python train.py --n_experts=48 --moe_layers=[1, 3, 5, 7] --router_score="sigmoid" --normalize_top_k=true --routed_scale=1.0 --router_noise=0.1 --vocab_size=24681 --optimizer="soap_variant" --beta1=0.95 --grad_clip=1.0 --steps=6479 --dataset="wikipedia_en"
Below are experts of layer 5 (counted from 0) of a mixture-of-experts language model. Rows are named router (the router's row for the expert), up (a neuron's input weights, with its number), down (a neuron's output weights, with its number) and show model dimensions 64-127. Each number is 128 + 32 x the weight over its row's rms, rounded and kept within 0 to 255. Numbers have three digits each.
After each expert's rows: a language model's description of what the expert responds to. This comes from a sample of Wikipedia text that the model never trained on.

# expert 2
router:114127167104204104089109132156134131159142133105121123076121094140168183105159157162089111119185148133109035164105100105118131115136115100130118185114060173081158106155097142086093113095120198
up0:118177094061128164095186151104078168174163205139142133092154146173170143116107134109175091095123103121086120185151110052150128087117121166116115087126140149169107105130103184151135144105098165
down0:099135072160076052131117150144127119104112095126158144124113104158082166155153114179093137145144156096185095132117119125173150127100252120120142106165089137117137106138154072143186128127095159
up1:131125118109128099116162102151147137065113132109109111105104174170123154155198128066163189148112062110089139114106136159133146090131090144114140090098102141156155096150092103161097130133075078
down1:137123131095069157092118171128138128174078142215133093102099172089123154090124127139138087153150155140066178119120158157153143144135158122115140094099124140220181150157025141111132111084067092
What it handles: Digits in tables and dates, plus non-Latin script bytes and openings of parentheticals after names, such as (born, (Greek:, Japanese katakana.

# expert 15
router:128089150093133077118137120141099107165122148144151172120106136078141088119125173119088116132210126224020107104112085133146123145137132160105132133177100155098181121144079150126119115109128162
up0:096074102140138130115163140153130169112134088131060171124172111093110167108110103126154111123148136062149120131103129138094110148160127150088085183125102072146119058149114158077133127145184186
down0:139170105085129062062143155128119125181116153164181136129179132036071125133132104161154133122110126104035116163119095172095071148148092202081118146109121151084126162129108143172109094093124140
up1:115105083122093129115072120162116140115139147083094182127191119165113069155118213110125109084108099166144182178061091114122175087113084110135113127132136100112163074102135098138087113155152121
down1:149096162121126063134188142133162121103141151099123119118098172110130086171107133124039160142126177115122053138165176117167122142175132131097112109151151150112122140154060158163108128074077122
What it handles: Commas, and, or, semicolons, closing brackets and table pipes ending a phrase or list item, often fused with word endings like ers, or ation,.

# expert 39
router:124147092126132154130106140118111155094148177144126142142136126121170093150160152115127198190127159112076151156112109112057110126163136127173112120086109118102113092138126120160147108139098147
up0:103120130053120110129147164074147097160107178153072102102172128178110118086070112194169093127151155158085135096162114159101093194152062129171121168153127165125116173073156122116116119116145086
down0:134171167157126134168117109154130133148087157125199086134128132163103106174119120099058200138064140177121120176100159150103143158147124133129084129107131128144157066136143154155147153134090224
up1:143092092118140188103157154124103109142160186134155115128134091147123102141192120113152180172114163152084156161127095123155186134109171126131104136112124095132101090157148120206073091131128153
down1:150109177086164177168106131108128199136146089124107111138138108101155089137137187121149134180157132129106123178196126114138124192154160142115131100095134153110167149184154147073116131079078128
What it handles: Leading digit 1 of years after in or a table pipe, table-row line breaks, and preposition-plus-the phrases like of the, to the.

# expert 31
router:101126095130133149097071180129077134128142120144109125131134116108160168124118131166088177127156174192066099164084118098125130124165132125181078146105140179104097095132087180083118118153075131
up2:102179146130154036135152114096114104165164138133121163131086122125165167100137161094098189096149128168123118107088158113127126111173130184087122149160136082177153156111135137144090132165100145
down2:181086112104136151137082145164121137181125040099155119136120098128098126112082086147112160084128166134103159165098121115112159142102119118134177110126128134105140106122134111084119120122193094
up3:099144101108119191085110182132158136159146080136148110141098143135074126147153119087132129126096143135150118126145112215138153158035127080118147067183180143161143092106126116187141139136084143
down3:123109126142161125147168101152151132126075069156129122133089148161133113164086092138161115111150133156111122146141161181113137162136071083111113107115187089080059159113097079127129171137072138
What it handles: Determiners and relative words opening noun phrases or clauses, such as the, The, that, which, a, of the.

# expert 42
router:120137059101133180138098119178165093113157165147137127111091070116165203152166136109113102143206155134139099140152145073191121161135187142131124067103136171118124137146112151113108077119130119
up0:127070141143127074195166116122136187085146147123137078092140109108078147074128109140173144135162049091131108162161178160131104085138139106142160141157160110165157133137097148073149076134075155
down0:117203125133052121137128144111161166145116146213126099182076157178122180168146108099120128098086114097148078166106062102127114110091135139139129116156104129174148156117149149155099176101202160
up1:156107148104124126134139046127076048071162143190112129154127110110146116136112081140124176129116120131120119145105121128140167197116141133138158147131143108114059125148118176069130147144056178
down1:144161120155134151162176097107089171144120070042153038142108139177134162150151146175119148163094189105116126124125132050134138125102185154163140131139173139128143077098126052200134101119135119
What it handles: Sentence-starting pronouns like He, She, We, and They, plus scattered mid-word fragments and scores such as 86–72.

# expert 6
router:131169186099110075117142174143109131079090153121122089083144138095162134198125148160138167117155148164092121138090148123124119161176153092150094130094118177137144086126093145110133082149106137
up15:152137128158097115150088190138187112160095148134101179154155193094160067160171099105097086126113112144082176106066157135174138096143092064039165132123133189140134079112119129128139108142154140
down15:068153108133113175160188169121132097046151099174111115123125141163160120089154111155126151112119096087157164116110168084108137115137148192147141125115174089158126141157043152092183119116124118
up16:096114078169177191099097063108123128157179158123159149145142177140094132084075115133066145124142110102145094131134106177120125085143147169143140138151097151143122099099194114113061121128125155
down16:138120084239132144117100084145130121196175110120126173154122137141105154089064091147067129153086116133121121187134064101113121087133156137140118133116089087100158118131166154118100132137110195
What it handles: Quantity words like two, several, many, some, and noun stems before a plural ending, such as review(s) from critics, nuclear test(ing).

# expert 25
router:130076126177118131088114142091101093092162091126089141131096138078168108158151177171095133101156148142067127145083140093162116127163194100128127112146132106112213090141077129119150127177083139
up0:079074115135124176171099137077103079155114171131135078133163085115129156105149116066178112077138134148105115128094112089109152161177117107113140074108127122107108153154182117206116185163110131
down0:105134177156129136090113127095124116167106131053154046074065146110114186157139088141142104079098146140148151142154159139170045129114137141143086096076112094123106063123124063165129112140115121
up1:120109149137141167136149101080142152113102092198096125116134143155120163178178096149085155134096130139156147149139082089126156163215075165134134065140118108155089152124091176141054147140133152
down1:100082131158119211133128141123085116141177133103128091133106133132078114072173097129168167095127090096132138102150091114153072061132166140154096090098076098129133099154078132113154044157143159
What it handles: Last pieces of words ending a sentence, title or parenthesis, such as s., ing., )., ", and taxonomic or place-name endings.

# expert 47
router:108107154201129146094115140167096128133151107113101157156130124127113147160166101123126137153163179153136174170083143142139150116096131123151101059097120187112095094185141120122091122151100156
up0:061152165152129110104077150161126097156159157035142062111097146095112120099142109123181114147187105164158160128066158132132087110163158179069091118148109064122132125129133161203144117139126144
down0:115127116093149161093110128128066096156091147104112155052112146146115201121128078118163098059130128151147108093214150131117070110165109132116121110080119160093101107163101105159105179106152134
up1:178107118157118188118227129108126121152153150142096150092115121075122144123134127086094156093130117137173073148198075126148143107052101140118065088108130149162114169184068126140077122117125163
down1:185088135151141122171136132132067148088115114169102098141168131172128100171149138181148127149100122105189155097151153084142135113061100130124095099102125143152167077145183053121105095118115070
What it handles: Pieces of codes, chemical identifiers and numbers in technical or tabular text, and infobox field labels like Coordinates and Personal information.

# expert 33
router:165126103146148081112139154149126083160139160167118118095122127105103103160162084099133113152185107148162139138110105040151194149169144097124120130130106177083094122174142145127137109098115134
up2:168152049164123158090123162145138138140150160167124145084082185064151098138119078141130139107159130169135099130106081129154177122108104085102229142146131113151149122160089078100081104107112204
down2:101146091118123151081113146103153216093109179168142163180089139132120153185129132119107120125119135156172124131094090074122115144137171150153155131125107070192144148130103091102089099127111110
up3:135158131117116172152114148124093094127183120122166058100136114117113158191140132134149137177120144119100127171121085075163123124105165093175155143110188140212094158185159129141162114126154125
down3:101123134121109159149061129166107149150108185144108066170149122139113165131169121080116074113110115070060079130154111161134098145128093129153120100128128136112171176197171103102120161102191194
What it handles: Standalone spaces, opening brackets, table pipes and comma-space separators before numbers or words, such as Billboard 200, (1956), 6–3, 7–5.

# expert 27
router:175146077123121094108145155149138031143147106102094137126166136094110115156195172159134163136151167173112171130102067103136135154138123147133114133174115157121125112096118152142130116088091140
up15:141171168168111195121154158161172189129166127133136112117096176110135129131149116150092086108136130160187104151134118087135128025148069054147088129152170060190124145125107184093101084078135127
down15:110098110138171091123069117093089130114156088112144090153133148171140130125174121113103130119133107129110137127168102078158096164170154171118159137124184093140157169143145140164067172123109126
up16:161148139175172111131133128118120115066161089116128158126115127132172150115083096131103165142091141119141160110087099157077100187125121163114151159092156139109069126108060162093131208130141136
down16:152089134162049119135082115154146123110121134158063142092146150101091103120136141139157155071162138171086147166154133154116104110105146145147182145104140140158114109175116123142187078130093100
What it handles: Line breaks in infobox lists, table cells, opening brackets, and middle pieces of Scottish or Irish surnames like McLaughlin, McInnes.

# expert 32
router:132089146061156126169081159158127135105118174141131145074139145136145128140108155104125192166200164153166122210128082103073120140173114069200113121132085218113139100119136150075090100124119110
up0:123159117148151154140156096177092125103156156142095150089139114156110165116110154108122088167095152132121175128105123102092105169123101119131098154220181074071129115095146197146092139097155106
down0:135154149125079094130119062151199143173109155164100139118121155093164146078066054129109127115141132138153076120144151108136094119159128105106103125123109157098201117167070090134090185167131138
up1:081147127162128151086078171165103162095167178123078138184145135113129115159126121121143208134128155142127162136169127129106177140121053039147205116118107109124165179175129110058099104109038142
down1:123078135112109103096164179128143130070140072097156125117086176143165153158144142173139157146135125143135112112157051122104197118086147160155116150112132160119072135166115151160122182127119163
What it handles: Leading pieces of place, team, nationality and first names after of, in or a pipe, such as Mississipp, Iow, German, John.

# expert 0
router:102173151072181056110080136151104084111133115126128141132114197093158151157121129121149145147207228186070103180136149088086144100167081070145094143149130207138128108170102172100124144142100166
up0:079099100175160068128118089089143087094128139157106137109167173137155161117119081128067113189140139099136109148070073134082158182108123135165150108062167152121148067193119134138113126095169156
down0:142162171148139160112146111073094140131182173160114119084143108100164167095092131109085118119171095143148121112145123118182160042144048150171151146079121191185102092109107131120115156159113143
up1:198137111149140173083158098109079160086156099191138132116112174124108089141185098153158069121087145120164117174136147143111120149146121196116097082086121176093157118120132144104104146174109180
down1:205096100155145117133193129164073178099159112060119115127111133142134164099142096124150051061102104075117161134081132164128170087114179135133164103143132168137132130096153131120111113149168098
What it handles: Forms of be (was, is, were, to be, being) after a sentence subject, often opening biographies or film summaries: It was, He was.

# expert 17
router:127160052115169142131125150116126151135151181105124172115157134081164095108181155148097154171144126154065172163072133106079123145176195112102134113195151125132137103131080147175084162054090145
up2:129179130135132097120123107109128154105135194154136207114147124074167130113161154104093099144141142188146138102133169110182102157128115078075134102080142113131140087125117129051149156139190107
down2:133083103123102176118178142104126139131166109118135104187191119145114147173110125113154129121135107072058167142124104135109110123136155186128129133208150111144171106157153137137042164080130097
up3:090114153170156124126101101135122107129149109137140181120141159115104121154173161070160185131123100133149111104122158164167085132131175086066143099090155129123082135165133108108126158144115128
down3:046125129122127151138122133131094123182147108089199147117127151103097117145095173089121128105113074138194190100163117163187139111100144114145178156163069140087121125137117130120049168092099198
What it handles: Line breaks after headings or colons before lists, and prepositions or articles after verbs and nouns, such as by, with, of a.

# expert 8
router:096168159073207120169113152116135088135102150128096162096151144144112134133125124145144143145149148126131165145056132105097161159173128138095088155159107204094111053172094159129119123108123160
up0:127130099123089132079093104136155143129151097147173103143093146115175144110059133135136150187096113166131083147193092143168123203176116113171141100161079153122115123104083180145121178147190202
down0:110174094148166126137132160150136126099134152102114164141100112190089172146123097121135066121170147107155141149156156119080119071109155117094127105060147118165123098120154119074117079129173059
up1:156084142099091093129132142074095060074172123160232136138077158127141124128069152144201149015118101137142148131153112108162153146127108159155068145111114140110168181179126109048055142113128144
down1:105107148167130139082130077126117057151112142120158151086066120132208136155128103093132138105152091121157132088126132189152078119131111140096195129115162121207121112182084138099120187120074097
What it handles: Past-tense and perfect verbs after a named subject in narrative prose, such as had, has, made, adopted, completed, plus clause joiners like ", but".

# expert 44
router:121146131167154053125144122148152095143132165105120143106173116105157121111144156112105113114160174183078097140117170073117137127185139119126114138128112137114133067072079120142117140142104139
up0:144157111152122139143082085074135127083137115096138087108112072082109158147150123116157165129140205126135172161160092112117106135137136144129140094197118055146107111129199120127138176133124157
down0:163164098125091100108137121160204117100072145140097127100136137170113156163121126127111113086119107161073090161124135118113125125171157164133153155052113122121137110156095134098077124172155131
up1:150168158177096190163122082093137200132135147153109120111175148125149090108128169103098090094088176149148156110108115134115156127069134117167152121098100131137112157187224152166115128120102086
down1:079126117111157106108158125153108156085088126168096138119161129159145126095091173094183157145149122105131111175140116118068109079150148084079092085075094137139096078147070113196135154131146101
What it handles: Line-initial field labels, headings and table cells in sports, election and chart articles: League, appearance, Conference, played, Championship, See also.

# expert 37
router:125114139104129171132131131169155127095181172149159098066129056099155176189140117117111161194138167131048173202106176152148099155136111114064131072129117169081106074126079138155132080154091195
up2:153105070082099120132153124154116110204161141098133182092129094113115133156151126080055156130168107138161151140146203169155127125150104129094114134140100161105213100110111165114072144091124142
down2:120138154080114117084127121071118177073138105067108092129129163152118110108173144099132074160107158092108110119159133098097189117131104120066147130155098124150081139133090174149169090125172146
up3:171118133121127127109095137127130120132120081159147170077107160128113107114142135205159180116145118096130135117160071207123191122116109136126178156117134132098054150160108137039086192146149107
down3:100102173177136119142154123165080079151207146132131107071117146108117135138114121115118053117130082143114169130156179113126060080111121127150143062122153114106203113141148112159105108117140183
What it handles: Middle stems of longer words after prefixes like Re or un, such as Re-ver-end, al-way-s, un-expected-ly, plus adjectives like common and early.

# expert 1
router:116185151113215191113115137063114120105104130103105160077104119120121167167127178155144115185108081107121159104103091102040118161174149120131154150141144192114137107136108152144090119097126165
up0:179187149094206130155095102168133108115148177151109131062102086127121131088116190145080119115158114070163133148175175083089149183112132114094141135138094124067094133073148127161089128146117118
down0:122160101114112081090131138121125160119091140092115140123162106157119154148161120139111114089159112117132170087166103120128136091112134094204144135152161147166125166106126127087090063084042173
up1:127095153158117174088143158161117107108128127135107178061062105104110157166127131147115138125145109170166147082172114120158136112137092135172103132176116087105119133127066175130046121147180159
down1:145123165079140180128158123170160160166148134052092116086061147117143165104119079155136101150132118092188122101135104103131156108112108082133095164122120109118130130088061138109102151170094092
What it handles: Verbs and verb stems after to, would, can or and, plus auxiliaries like has, had and which in prose, such as achie(ve), sol(ve), ref(ine).

# expert 22
router:123126165187106145102144146120154114091130130111064133052083133105150166126153156084126146158140190138104169114096132111158130135170126110104092093076121117068121158107126128134120118140040187
up2:145154173138138121062119109155174134164158175110136173103097089134096167127171127144215144156162149120127189104102109127161150155138151146139181100134083113124173125131108098107149179204114151
down2:104115099120153123096175109091065123119145119110092133129184114147114075134153097153171121185154127136115121099132093130144094092100143201188113141148120135165174154183133169110186164115103100
up3:142195140160103090118136149135127167109160130192083132114182166126122163093149179203117124113141109131135084179154059130154117150169150139102085155210159131108063130084105128155121158094155134
down3:163084117178102163079141090125125080111157090146186148098090130173148172161103112177114187161122197117122198115093165139102141098154158155091118163105126127197154165163110147185134177218137135
What it handles: Inner pieces of long Latinate words just before endings like -ation or -ic, such as formulation, identifiable, anthropologists, telecommunications.

# expert 35
router:131108127081118093081118162123087128159145107188120146124161126109140109130081189140118163120148142106139132158133052081104164163240105058155140095127086120180156092153166157087158128086119118
up2:087117104112136198137102124154158169130137191144091153148052134111094080108183124093040117132124100170097147116072143132157105172129088084100123153125150117173114112129122113120075059132130153
down2:123177137126122128100138119088158127131121154090153075137087138119137085143166089176154091124125162208125128154138110123156166130126132154113114092083174122090131110159128188129166147196159138
up3:102169170102173122129126102150145109138188123099100177061073090134126114161148171123117096138137160185174123129100133106144151140126101142084081139123167101103134127178124170074115124110129123
down3:121159139079146113100097116110164134094191119133108151046125115171107116140113109096160099123136095130134111130089135150150139093137114196085098156098127096165089089113101088095112121138112145
What it handles: Capital first pieces of personal names and given names like John, Daniel, Luis, plus the space after scorers' names and possessive 's.

# expert 36
router:128179119062112162159125118140101099067114152156152145096156148084173150185161098100098142129160175148073126160085098082145112165134159098173094101117113155080133061144141188104059130130131152
up15:075104122102140081106145153152164100096096089131087119158184123142183117145122158118172121168114097161139162192113121100194111180111106144108147062097084147181162065144086156114141125143115101
down15:125091153156147130116155116125128099079123162113219122091103094184128178098117115098121198162100200124222166130105178090084134141166129054103155114171115101157123100095097087161122139112129085
up16:120106083175156120084156138113088106114147121101134100120107083067131148139154123139102154112112100130081078152173217106137128125082170147145174137150157110114143077118154139159149125171143098
down16:097043176180099122164115125091180107070132112136135130167121185098114123138161142136204134120132168125154130125144116158084142150162085115165165108108133143106126158090150120128152119115133128
What it handles: Color, size and shape adjectives or onsets after articles in descriptions of plants, buildings and emblems: red, White, high, long, wide.

# expert 9
router:117116191103126054092094097147194086146169176123100145141139136062105130200099158144122166109141089193042086182115113108084112169149143087147131161144085113120114087124173154082143114148142172
up2:130140116177130081141107123136152103155095137107089152132146153113119114123170096091066020131147107101100154075070142140183121109083123088111177128125125165117123097176119105085127164158104105
down2:106169210154130171128163128120136109133101095114147129120109173168185179123176149111178114127120126139069144096088105127091113137100169112128127067117150130119140148081135117134090150157121129
up3:111126097124149098160140149183109108090105131133131139158124168082167129116163114132158153094184148164129167151114148147166186177136160118173103081111167204122153132177137153134109137183099116
down3:090104123160135105152161079103171131137087160143105105117137103123097102139075115108121078145070152118152118193133155160113064122110113158130121102144084068140089091168096084152121167089096136
What it handles: Final pieces of nouns, especially plurals and group words, such as helicop-ters, Sam-ians, sail-ors, people, teams, Primary School.

# expert 14
router:069143144105152091081154126160098109111106140100159126101150182077121176163086167150123149118173118172109143168064127129150143163199117089156079102137108184119112095094104133108110103127073144
up15:110195144120152119117143138157149095120086153110117151154116120063161092123136158178142163064118143105057089160078157096081114129135141122131119091113177137159144137125104117133118123147088120
down15:152128113085143127156108133125102113147112101093116137119151185057129159161119168140132138139126176151184148140129110118118231158117114122092161167102184178176074120134082117173135103132105127
up16:110185132140093143116116176127147130099118151086121104091178140175121090179107117112149082151131070158130143101089095140149171139085110079056107124127057136102093073042158093161085139164115095
down16:124106138100071138142083115131189162126159166158168167129181141138084097106123095129116120110109110162097139162122137136133079051129130141152128120102113153120121110084045092125111179198128179
What it handles: Common nouns for roles and fields after a modifier, such as football manager, striker, film written, public, team, design, player.

# expert 38
router:118114141132176035136116173095121114135158156101114154113108123124175112133151185087110149117171093138073120139072099183101148098116160065096120158126117166128178132115077185111177065104120153
up0:137137104159159101112121099143170071139106165183087160078135109118142122120056119111133102129114103148087175082115097122074130129141106117108130115157095143150063171084109150136130115120110080
down0:093139157169139115150145103156105133098104132142104187134065112123144094106141102125077119184087143092111188137120060184128116122108094108183102094108119127087135148104081097104154089114229074
up1:150089159195091080113098137171134124167118164162109089065098137191186128098188113134140148137152127107147115153149123125081147201079113102120109151094163133170119132168087148096094118138076157
down1:150166098092163131120148116123196049100125069106176150117148179107162177102128119122099120130117101153143166072140146131099184125149154111164139151154136151162122152158140102151112169130149131
What it handles: Pipes, line breaks and list dashes that build tables and lists, plus capital letters in acronyms like RISD or ESCAP.

# expert 34
router:098108147115154088158138142137092123171138168119123151105136124099144128123144167109066180162162118143126160167039076110044121156126152105136119156168091148129116060135092162152142112104114125
up0:108170146074104111137090124088138082155113208065086108188110163086133171154129081129219160102105149159160049156156116110118113186141111099193120117122132119122061116136127198154114095148142125
down0:115139114147132158157177162163198160116119116137083151094138127226125116153127166066062133148112065140123168122144138137080151179203142090121082106148157148081156105155181105098145179126148080
up1:122127133142074155157090064156114133100125116139091132160102076152154139143130123102160141134165121112145195175183075139113171118097137144107073127112122115085149142112160103059115136144146111
down1:131103158052146095088106220132150124073142171115132105136086158129188106089103076117137177152141136159115154143088144115079081119153185173125172139147148179125101200137135185177127107138086103
What it handles: Place-linking words such as in, at the, and of, plus coordinate symbols in infoboxes, as in born in Perugia, or 47°31′52″N.

# expert 46
router:129124155103160139136137145163110126101160185186130113107109111128196119148131112116131158122209136128127095181091153096134155150108172084127156072095124144094170046218128119146105108110111158
up15:146128153122126116140178096145107124124163144139145097164130116165132156170139171076090191174092089189100144105101186130135103107109123140113107082099118120093073157132121109142144184112123162
down15:166083135140116097148066122174136089155150107181157124161145153133171197131147092061145073123138153164090108140180106154078138034129143117088121122107156064102052122147147139157183172109149123
up16:133136123185091170136130102160111105133132163147106116123110037145120127161174125087140110117145097197107185135124158156123069134125133128097100137114113155087099103143196148206091174132179171
down16:150069166137123139127050125171078131101111120095087128120162156130120128114164175148192118164081145108080088145166098116159081134125145109074192140126154190102154156086135084161138052165130136
What it handles: Decimal points in coordinates and percentages, such as 43.4211, and word-initial prefixes like pro, un, non, des, and dec.

# expert 13
router:114174163167136073109092157112067122085163112092131125124128109123182184149141125136123167208145200121116084096135160129101093126171096117114088065098102174086116112106101149132111126151110121
up0:203063156138161180141082112100118134122173152133155161198058125105092098125155056127114129147118114088153134177178129137144119130092120140083095118152137032133157091137093111181051156140110136
down0:147121168072116190133128118166163098140162104122105150115110074146111135104135135139160161108120106147140097095118160151144120114111156188107166163050143132086162089109107109125166133125135135
up1:075141096129083160124157097152109134162190188151079086126129097162090134134121096142153153139095142160129109180127172096104164092152111149099110119152107157145104168178133169184089143082146096
down1:132134155078126127122112153181134118159140144160114133217095117136159135130112120142116100139193141105158086151145151084105174132157130109123073101078111082099147105163079120091096166122130097
What it handles: Separators and suffixes inside numbers, scores and times, such as 4:26, 23.1, 6–50, 52nd, plus units like km, °, minutes.

# expert 21
router:152157145082181123139097130101095082095117136170139161087116099107099127189119189132124150123167131130145115185123058075112110150200138109174130124110098174140166096124187130121086117135130167
up0:104127175053114105087151113075148112116175182166141094075154126019150139085154150124097110115111135126101143144119074154159145183171103046116104096155087202152149059147116209089139118135087152
down0:163122163082174171101164106191175113118093160124189136129115087135175165119095172118104096129095181096162172146137138101094100077137159097160139115102083112117210083095139129122156089136091103
up1:120153086103180136097103099114132136113127153125056179121088081151142131114137128107166084127148119152202200134086181133105087133152081116141158142144139132140118114147163203136041130155136152
down1:143114084104109195081136116125115219135114100141149104057103146133177120112118079150137067080098152126090116108100123100157120077122183127109110088090130138150155070089119137140124156196128127
What it handles: Capital-letter first pieces of foreign personal and place names in lists and tables, such as Sch, Kh, Cl-ijsters, Be-ograd.

# expert 19
router:105165157090138047131062140120107144088174124077156139140069122064100182169100108107139119142153126162075092172125098068069116166114116116113089159143126121131103096154076137170163093112105186
up0:143125131151144138101070094116150181098108063107121109091087101147137142092139102195112091216113167159130155186159111104122092103161109137109128093068097184139148111072103138059111162168170114
down0:109121109175098144173119178184122118116125126082158140101191127132112118063156126120141112153123074129161136162136089152155103135134103168111122156096108161169175077086151028123132161170149176
up1:119135108146142116094120119138158166146055202123104149115131095101142148118110104115105152138126169123136118081053088149148212106187159184091090127098146118130100128095162148108171134088151151
down1:161173093151067132136123108138116187101148186145159126088148142132141101097100098113135089113174135174143113162147150133150102179151106111139143116138155098176149051141102129159110121147090104
What it handles: Number pieces in dates, times, years, scores and records, often in tables, such as 6:00, 1927, 13–5, May 6.

# expert 3
router:120134104144093135094070134150115180084158092165108166094143118151115168161141154160116199106162191161137094137146114133120144127105120056169144141140133176131169127136120216125109074171141125
up0:156058143133081091180108136069150158144140156095161070127125114104060156143156111133138114159170108148084176153089118143175098145152093162135173114141160093140125080115183125180112144103107116
down0:170200097098104104101134090201148102098126155133156073101144115146134099153176166147102142141072138103157133157122151036155111177169096093161145139115144089150132118099153091122174109144155126
up1:148120122097120104167140089144120083160161187154130160105114137087156178058152125100097170124112171134139169152152170120104100144148064157148096151153092135155078143155044120131145094144107152
down1:083156130084117113130107209157136103135126070096088135087115171174172098136113129178183111175131108101129104094109129118148170154133137130168092121125110163073175125121131107071101083085144101
What it handles: Short subword pieces early inside names and foreign words, often after capital K, N, M, T, such as Kyiv, kafenia, Shogun.

# expert 45
router:142132145130110108102087121139157105110154182105119134165173100070168140153163145109111141089160083182055151188126169082123138127152080092134135100114095129133142121135090183090118149089127189
up0:138073132120137093133112152084098134067147116107136107141212098085172120125194100125161112194146117186056118105121109089090082100182150101118131117132149118117107100115141180096143125149124161
down0:100169120082129121132127109122076125212143161142140169138155166084090164131112108115114164149102185106175164115046093179140188125065169155115087144150103149141097145160078122179162118147152128
up1:134099144139115129111166141143092143147212106156123111141186159107133106084131121109182146143088165127100133113124128174189114154079072153117082078104133107161152065188167144188117076148084135
down1:139114124053154179118148100131135129138110118081144109110086081164113161120131112141175093120091203200136147122142137133060180157104130101099117084107158156127156115140099109166118116199109099
What it handles: Pronouns and possessives after verbs or inside clauses, such as gives him, give it a, his, their, its, plus adverbs like only.

# expert 7
router:097152163115151097095134140136118151110150149173119121117167179111133123203122137103117176149173147184091104196109128129136095144198147075148105125129151173092135092114150120114103106149106220
up2:158177130167150121127143161126103125135139189140166043102121147164181162166154114099147070121148156083165177129118171120131175108160139075135119108123184164087135106103101129093127176131124125
down2:159154155149152132095219095133072113153194178157095080114124166111124162144112123117109158124117178105084123102132106117133120194118106109108126117177108120202066108135134135169201174126121110
up3:106089101136117086138138141155117145155151086166093122125168093145150123145165092143164137151150167118166172125061150105139162173128102137125127087178183168099221122155118133179098126120123155
down3:093084188088150120121138148133188127147126149084135128114072088108099159165122051139165089165079115132131107138120086178129119093134128168147164066149121155125139145144134177148144071186084101
What it handles: Common nouns after the or 's naming institutions, works and activities, such as season, film, school, program, war, system.

# expert 24
router:135169109092126117122110147158116080117104104177110082086187068143108164148143104125116103123193125170154115133128085083069164177185140142149087097105103163082117110145140166073088163068135122
up2:107190079104131132094150114131204150128127174210089145087088127122136169103140188160157129112166135184127143116121157074124143109123068160062105210088089095099109140146138159124136148156109161
down2:133137098105156123182139127146163130081124112134132103156102130089156117104132124130213142136137137113110176122105148089190170104092150129100159152133088106138171107062138163173168169122137112
up3:098135128135156137138098147117116102147188149122116129084118107132105110176140152125108140176171125176132103100109168134090126162154131152082059109100138094156152115107119181074069131138138150
down3:176179115112147122168089097144138180126126122102140151070143097199105108105072120137155108105151121131125096136103185140175120181115138151081095147155131111099145151107169162113095117131101111
What it handles: First capital letter or piece of a name or title at line or list-item start, e.g. B in Bami, St in Stain, Z in Zane.

# expert 43
router:091140122098146109126128177164136141134084114115102084128137115141133079176152116158120157194092215150122091131089157128092112157095130132153106076089152118087114170102150146134092107116128119
up15:150095100151144159084106136121103137133178077101128140119077112072153122179111077124150155171099146116140109150098219176159121136086148162123043167124158093110121126129106097022137138163135136
down15:084109170112126127139154154142125100094063155119155056157082126131072169103171176135151105151124140086158183103099218149085170147116174142161174127137160076168106160156065180132116131111157107
up16:115141090146091122117131199161153109107107104161127081131056092087113140074120124087124120074105124155096076052100090079186185111098170148158127194155111144143175077126108156157154150153145060
down16:107089179096167130156099122126129178109099134133158139079147081151126144139108163117159135154107147132130145123123241155147099119103082100126185126120184142169166145059158154128093145130120160
What it handles: Single letters and short consonant pieces inside words and names, such as Bugguide, settlers, Chambers, apps.

# expert 40
router:084116121156114124103067150170135177140125166123137180109181113120114168163156130160073092144072182155152097152165109100137134117118110093107112115130105135137128176116108163109118122110132121
up0:123131190153118105051066128058099141088113142172103122119155180086132143091105140130117184126152135098127097139139075127150112151161074092091145095093170148106097192178095104115060155128074145
down0:176147143142164114157145202120130128137135164072139084133137100131113131032107108174166136089116146130114210155121124140195096097125084089110127162148086169119099120118143186098116092136157143
up1:170120132099143152089130118085129151125111140174089100145145139108122070103141065182136179140118137152114142127168091125114175095176123120114183197144131194111165090144161164125087163134094089
down1:126066142160170072127181119088106145079119161117137146102088118197162090129133103131174167113096178148142080097127100082128142079142116141107155121201168109112140154107089139190119101085125107
What it handles: Death-year first digit after an en dash in lifespans (1908–1971), plus infobox field labels and family nouns like father, daughter, brother.

# expert 30
router:132119148107125121107089166159135133086161121165128124101084157148185131163122201095096169149156161150089116130096126110126118176183153092165102146130111121133145097156122153086161080117105119
up15:137162139131105099102153170176129109136089100153097146117132121157146160143160168150157144091118147086116141134141120105170128111090076160103157112113118185141117232137074083088130140151094182
down15:176137150160168148131120126116146140119121125121170100098109121169143065109132083118132098129145119120221147110143153141150135111083089111151102125085177149166210069057112166126132091155106107
up16:112158023178118119110158113180158105108135128133097093139124099111125144088175079149133159086098086127107056108125113066196158123113134074068087128107128134126136123126157126143126177110078070
down16:165109155113139112173118166132135147040143149131153111167114114149123108155110168113110162171150150092132206140112138140114167107148136103156168145150168109160121115107133120145102079115155088
What it handles: Given names and name endings in cast lists and biographies, such as Marie, Luke, Dennis, John, and Thomas.

# expert 12
router:140112171117096101140108143152141077116164133141116153091102107088132151191127201160072149146145150165121151171076107096110122152173143110138118130134059132100133100143141115073142113095104165
up15:100087112150138124114118145167098122083180109121103156107124149144136122136055142105114103096074103177130152137089162148168105182141160140114128134090101177113172086104092114096095139165130160
down15:094112117127182173143143157088120137100130114120152099102099140184108143087148094125140116148120150167210157057179091127191138110129057111130174106131045123149129107126089112129112131166158125
up16:217114092206102140115103134098162116111116126149113150118102134174155131170171124168078058115082139118133151096071164148157094160137155128104152158101113111113124069046139174142101126147105100
down16:159153173125145086120190123146072075108177141105098138170137096124108148113086192101124116171139078137148193115141085088110069126138115082102137121175108077123171139162165131097110113104100129
What it handles: Middle and final pieces of foreign personal and place names, especially Slavic, Baltic and Arabic: -k-, -ov, -ić, -ka, -ana, -ada.